From a checkpoint of a small mixture-of-experts model trained on Wikipedia.
Size: 12 layers, width 384, vocabulary 49491.
Experts: 16 experts in each of 12 layers, 128 clamped SwiGLU neurons an expert, a softmax router, a shared expert of 256 neurons.
Below are experts of layer 7 (counted from 0) of a mixture-of-experts language model. Rows are named router (the router's row for the expert), gate (a neuron's input weights, with its number), up (a neuron's input weights, with its number), down (a neuron's output weights, with its number) and show model dimensions 0-95. Each number is 200 + 40 x the weight over its row's rms, rounded and kept within 0 to 999.
Before each expert's rows: "raises" lists some tokens whose logits its average output raises strongly, later layers aside; "comes after" lists some tokens at least twice as common just before its tokens as in all text. This comes from a sample of Wikipedia text that the model never trained on. Tokens count by the router's weight.

# expert 8
raises: " ", " the", " a", " and"
comes after: " |", ":", ";", " on", " /", "On"
router,128,171,209,167,202,292,155,276,205,220,179,218,185,237,170,232,226,179,143,318,278,167,212,243,261,137,255,183,189,190,164,268,184,172,192,169,192,152,189,208,203,158,287,167,220,142,248,164,258,113,190,204,224,224,226,160,167,196,178,247,189,237,221,195,178,235,241,183,200,201,250,217,155,178,227,254,212,194,195,186,146,225,215,227,182,209,216,220,152,219,230,208,254,169,202,191
gate0,149,174,178,224,202,195,223,246,199,196,164,193,212,231,187,176,225,199,241,163,247,147,200,159,175,217,251,271,166,181,225,124,225,235,247,210,274,218,233,248,170,221,198,213,216,126,168,234,223,198,182,262,188,246,227,234,222,273,219,211,136,203,229,183,216,176,197,166,128,179,206,212,165,277,191,173,210,209,233,239,204,179,134,185,286,144,161,255,113,192,173,249,191,190,207,135
up0,195,165,180,136,228,225,174,249,137,231,129,196,177,210,175,232,287,208,198,166,206,164,197,170,208,151,229,174,181,214,177,238,171,241,212,219,205,196,192,252,245,210,162,227,192,42,186,139,111,197,137,141,282,238,276,212,178,200,216,229,159,215,273,136,161,247,231,231,230,160,225,168,189,234,217,193,150,205,182,209,178,221,166,177,242,149,145,217,151,222,251,268,231,147,213,246
down0,239,174,233,226,287,263,235,184,69,191,273,203,240,176,190,237,212,234,241,238,183,163,268,232,202,170,227,237,240,173,186,267,234,168,221,145,242,197,139,176,199,229,155,233,208,272,215,229,201,297,287,245,163,226,146,159,220,202,153,124,161,230,259,223,190,199,132,154,238,159,203,256,154,152,163,327,141,196,141,269,252,210,240,201,214,245,228,167,204,184,215,151,141,146,256,234

# expert 10
raises: " of", ",", " for", " in", " and", "."
comes after: " the", " a", "-", " The", " was", " his"
router,167,188,250,254,233,214,155,150,270,218,301,184,197,232,135,165,151,217,210,190,130,212,226,140,220,195,165,271,160,172,193,149,203,219,225,179,169,297,269,240,229,174,230,196,199,181,172,180,226,237,263,273,255,229,191,203,259,129,173,166,240,190,205,263,155,266,253,250,141,238,191,155,249,142,150,206,204,227,221,232,276,215,140,223,243,168,170,117,184,221,208,244,175,279,190,252
gate0,204,209,167,231,50,221,165,255,243,242,156,184,193,226,186,178,189,223,146,269,247,169,161,184,246,158,162,184,117,194,235,226,224,144,195,182,249,192,183,205,156,125,224,203,208,193,183,162,209,202,262,201,200,224,115,182,239,187,305,84,237,193,194,151,268,158,212,144,205,194,199,200,206,178,241,169,219,186,228,222,227,218,181,221,176,105,281,209,216,140,171,234,214,203,182,244
up0,217,228,199,222,163,191,198,219,198,162,149,219,188,204,107,199,223,188,168,234,189,235,267,195,189,225,196,213,202,210,204,200,218,150,134,185,211,154,238,166,241,242,193,208,201,243,253,186,276,140,177,175,192,197,244,194,200,201,176,174,214,164,247,180,196,162,186,223,163,223,162,218,132,175,213,171,251,249,222,248,199,211,248,231,195,302,191,221,166,244,216,214,213,126,189,167
down0,228,186,113,198,187,235,228,230,195,187,176,162,191,168,218,180,221,183,243,182,194,227,247,191,180,161,211,213,218,181,213,191,207,185,242,167,139,224,171,227,115,176,173,160,247,226,240,202,212,185,230,193,231,215,155,188,182,177,245,172,215,151,157,223,211,197,268,206,206,190,168,238,203,219,192,221,199,214,227,186,220,219,222,176,208,210,266,219,251,127,251,148,183,233,247,303

# expert 4
raises: " the", " a", " an"
comes after: " ", "–", " such", " However", " which", " due"
router,62,222,197,144,208,268,183,231,170,185,206,187,194,191,301,171,227,197,131,168,274,239,161,214,214,184,179,198,217,202,180,137,216,135,182,173,192,230,137,151,258,185,180,215,213,215,183,223,169,203,245,235,162,213,201,272,173,231,207,153,234,169,238,194,144,125,220,162,198,215,249,197,228,221,169,250,208,157,297,238,189,268,149,269,202,161,197,216,233,144,129,146,183,219,141,258
gate0,240,195,228,155,151,171,101,196,235,259,234,232,187,213,191,257,196,125,218,191,176,147,177,243,194,202,169,211,204,219,141,208,266,192,256,215,182,127,176,219,179,191,148,228,194,196,219,245,291,156,107,222,157,201,296,169,202,190,246,200,249,211,162,223,217,214,149,164,191,212,243,213,205,235,252,168,210,250,257,197,279,173,254,171,202,176,163,242,256,240,154,212,173,209,193,200
up0,267,201,182,126,188,182,219,239,202,247,154,242,162,233,207,142,149,278,159,230,185,162,191,214,231,232,206,221,169,221,210,146,262,172,235,145,116,188,127,179,210,217,193,268,147,174,192,239,196,155,206,232,170,206,222,234,160,178,245,209,223,250,190,217,231,178,217,169,222,211,200,205,140,206,250,97,201,198,284,239,230,239,208,185,216,230,150,252,179,185,214,253,105,142,225,169
down0,153,283,161,227,186,176,208,255,226,151,189,187,153,188,273,193,136,185,288,211,148,171,183,229,203,158,230,177,134,205,97,261,134,207,90,191,224,209,229,229,228,214,258,211,170,252,217,229,232,171,209,177,219,206,209,175,175,200,218,271,237,131,252,257,189,149,224,142,168,169,241,183,273,189,159,253,165,195,208,193,262,214,187,197,194,137,250,243,201,176,173,225,255,214,241,219

# expert 13
raises: "/", "-", "F"
comes after: " the", " |", " (", "|", ":", ";"
router,256,191,207,132,164,192,164,156,189,257,212,234,233,208,225,178,235,229,167,207,126,148,203,163,174,140,235,222,175,182,246,249,154,266,195,298,135,162,184,225,150,192,151,189,168,214,217,142,148,170,108,177,202,241,231,195,170,232,249,204,204,202,127,235,169,260,140,232,196,174,192,146,156,204,138,188,185,310,96,147,162,198,274,162,166,149,132,230,183,158,219,252,125,196,202,177
gate0,156,123,206,272,192,234,163,199,149,173,280,147,220,189,237,249,242,203,181,210,195,158,145,131,250,226,173,154,164,266,276,195,180,156,183,215,147,260,198,209,154,172,161,203,150,217,228,182,200,161,241,225,150,191,209,229,280,212,260,158,301,175,202,191,162,222,244,199,176,247,187,127,194,151,175,228,223,172,231,229,199,236,202,254,241,215,217,190,173,204,206,263,157,218,228,184
up0,141,179,195,122,242,202,163,178,226,230,179,253,253,227,283,174,203,152,223,239,197,194,153,166,300,174,205,173,278,226,198,206,195,188,137,206,135,232,245,312,187,186,138,200,233,204,180,201,196,205,176,207,231,265,177,174,218,197,276,176,273,197,233,217,147,215,236,141,272,175,192,223,97,185,189,222,152,185,239,203,123,279,157,189,143,214,208,269,190,165,190,251,145,231,225,197
down0,203,182,159,176,253,217,180,223,159,180,232,161,203,152,251,202,209,127,234,189,241,204,234,149,226,227,239,184,215,177,236,265,174,237,231,231,170,215,148,143,252,188,252,212,265,269,219,199,183,196,198,206,266,119,123,180,150,197,244,170,181,252,105,234,229,176,250,233,213,187,214,155,198,217,187,224,258,124,182,162,165,236,302,196,159,133,243,213,221,207,222,209,171,154,165,229

# expert 11
raises: " in", ",", ".", " for", " and", " ("
comes after: " the", " of", " a", " in", " and", "'s"
router,225,120,200,144,177,177,227,130,243,183,190,207,163,235,147,253,180,186,194,227,192,168,299,216,179,170,158,149,174,237,254,160,247,198,211,193,189,171,287,223,204,229,137,177,174,218,198,200,225,194,199,199,259,251,169,159,216,124,212,216,254,245,158,222,174,164,217,201,223,246,183,204,178,174,169,191,194,188,176,268,213,198,188,168,121,98,197,174,165,262,223,177,187,254,229,158
gate0,239,220,135,263,222,218,193,164,217,241,141,177,141,231,304,147,193,262,235,270,161,172,164,196,190,237,245,226,211,257,182,232,194,201,224,160,293,179,204,183,169,207,155,262,294,223,155,180,183,225,239,191,248,259,206,204,215,195,196,241,202,237,216,223,214,214,164,188,208,180,197,231,113,211,239,208,211,243,231,155,216,133,252,126,179,154,172,197,174,202,220,167,174,191,259,194
up0,228,180,224,232,218,206,195,245,197,235,214,196,175,178,162,237,251,189,280,93,232,181,268,164,201,212,181,235,224,197,164,186,180,184,118,216,121,244,227,239,303,155,180,174,178,159,246,136,218,249,228,232,221,133,189,268,210,165,180,200,241,149,210,245,198,179,217,227,165,199,268,237,136,81,119,168,158,278,236,167,151,283,183,211,185,201,176,220,149,228,229,206,115,170,222,145
down0,126,226,163,190,227,222,195,153,272,182,252,213,227,167,240,241,233,188,196,259,148,210,129,165,184,190,131,196,186,186,223,212,189,196,168,203,142,210,213,204,174,226,148,144,201,167,233,277,267,165,205,160,184,133,224,222,115,159,265,197,258,249,170,262,173,186,253,253,252,191,195,193,233,309,234,156,244,129,234,233,191,234,125,233,163,203,169,186,285,252,209,227,210,218,233,235

# expert 3
raises: "2", "20", "1", "30", "27", "3"
comes after: " ", "\n", "|", " (", "–", "°N"
router,184,177,153,192,208,221,157,249,217,154,131,165,285,145,92,187,242,214,262,258,245,205,209,184,234,309,202,198,233,179,141,220,137,140,191,222,198,130,110,201,225,183,233,217,201,216,183,206,176,259,148,219,204,123,169,254,182,197,263,257,121,183,235,136,209,223,210,239,163,170,149,263,169,231,238,209,217,180,193,211,124,194,165,253,238,145,251,196,213,165,223,91,245,128,216,263
gate0,171,244,206,109,253,249,238,227,235,218,226,231,217,229,184,173,231,160,154,222,282,227,174,139,234,175,165,226,181,238,173,163,236,232,245,170,189,188,178,197,194,195,214,170,142,242,177,249,170,139,227,168,160,207,171,126,223,183,204,191,136,245,152,211,201,132,121,193,150,167,177,181,149,211,292,207,188,186,177,181,176,107,155,223,222,171,189,258,120,163,162,257,203,195,137,153
up0,191,208,185,227,201,218,265,234,219,264,136,169,217,245,172,239,236,189,140,143,157,173,110,261,188,213,257,160,199,239,188,222,196,243,214,200,160,195,202,219,182,226,165,188,233,129,168,202,221,193,286,240,170,203,225,175,270,292,234,187,234,193,199,239,147,198,197,201,159,222,163,200,203,180,211,168,123,251,168,177,200,172,182,235,162,194,125,185,150,212,193,214,183,230,161,230
down0,276,279,123,171,199,183,178,279,74,161,150,129,157,206,176,177,228,183,188,243,212,127,197,222,263,183,223,250,172,192,120,206,273,196,240,183,213,180,149,236,118,205,288,181,161,125,206,194,174,179,209,188,207,160,99,240,163,206,195,212,221,189,196,200,164,202,174,205,138,178,189,194,189,218,247,204,223,183,199,153,219,244,292,165,190,175,248,213,229,192,227,231,254,254,253,200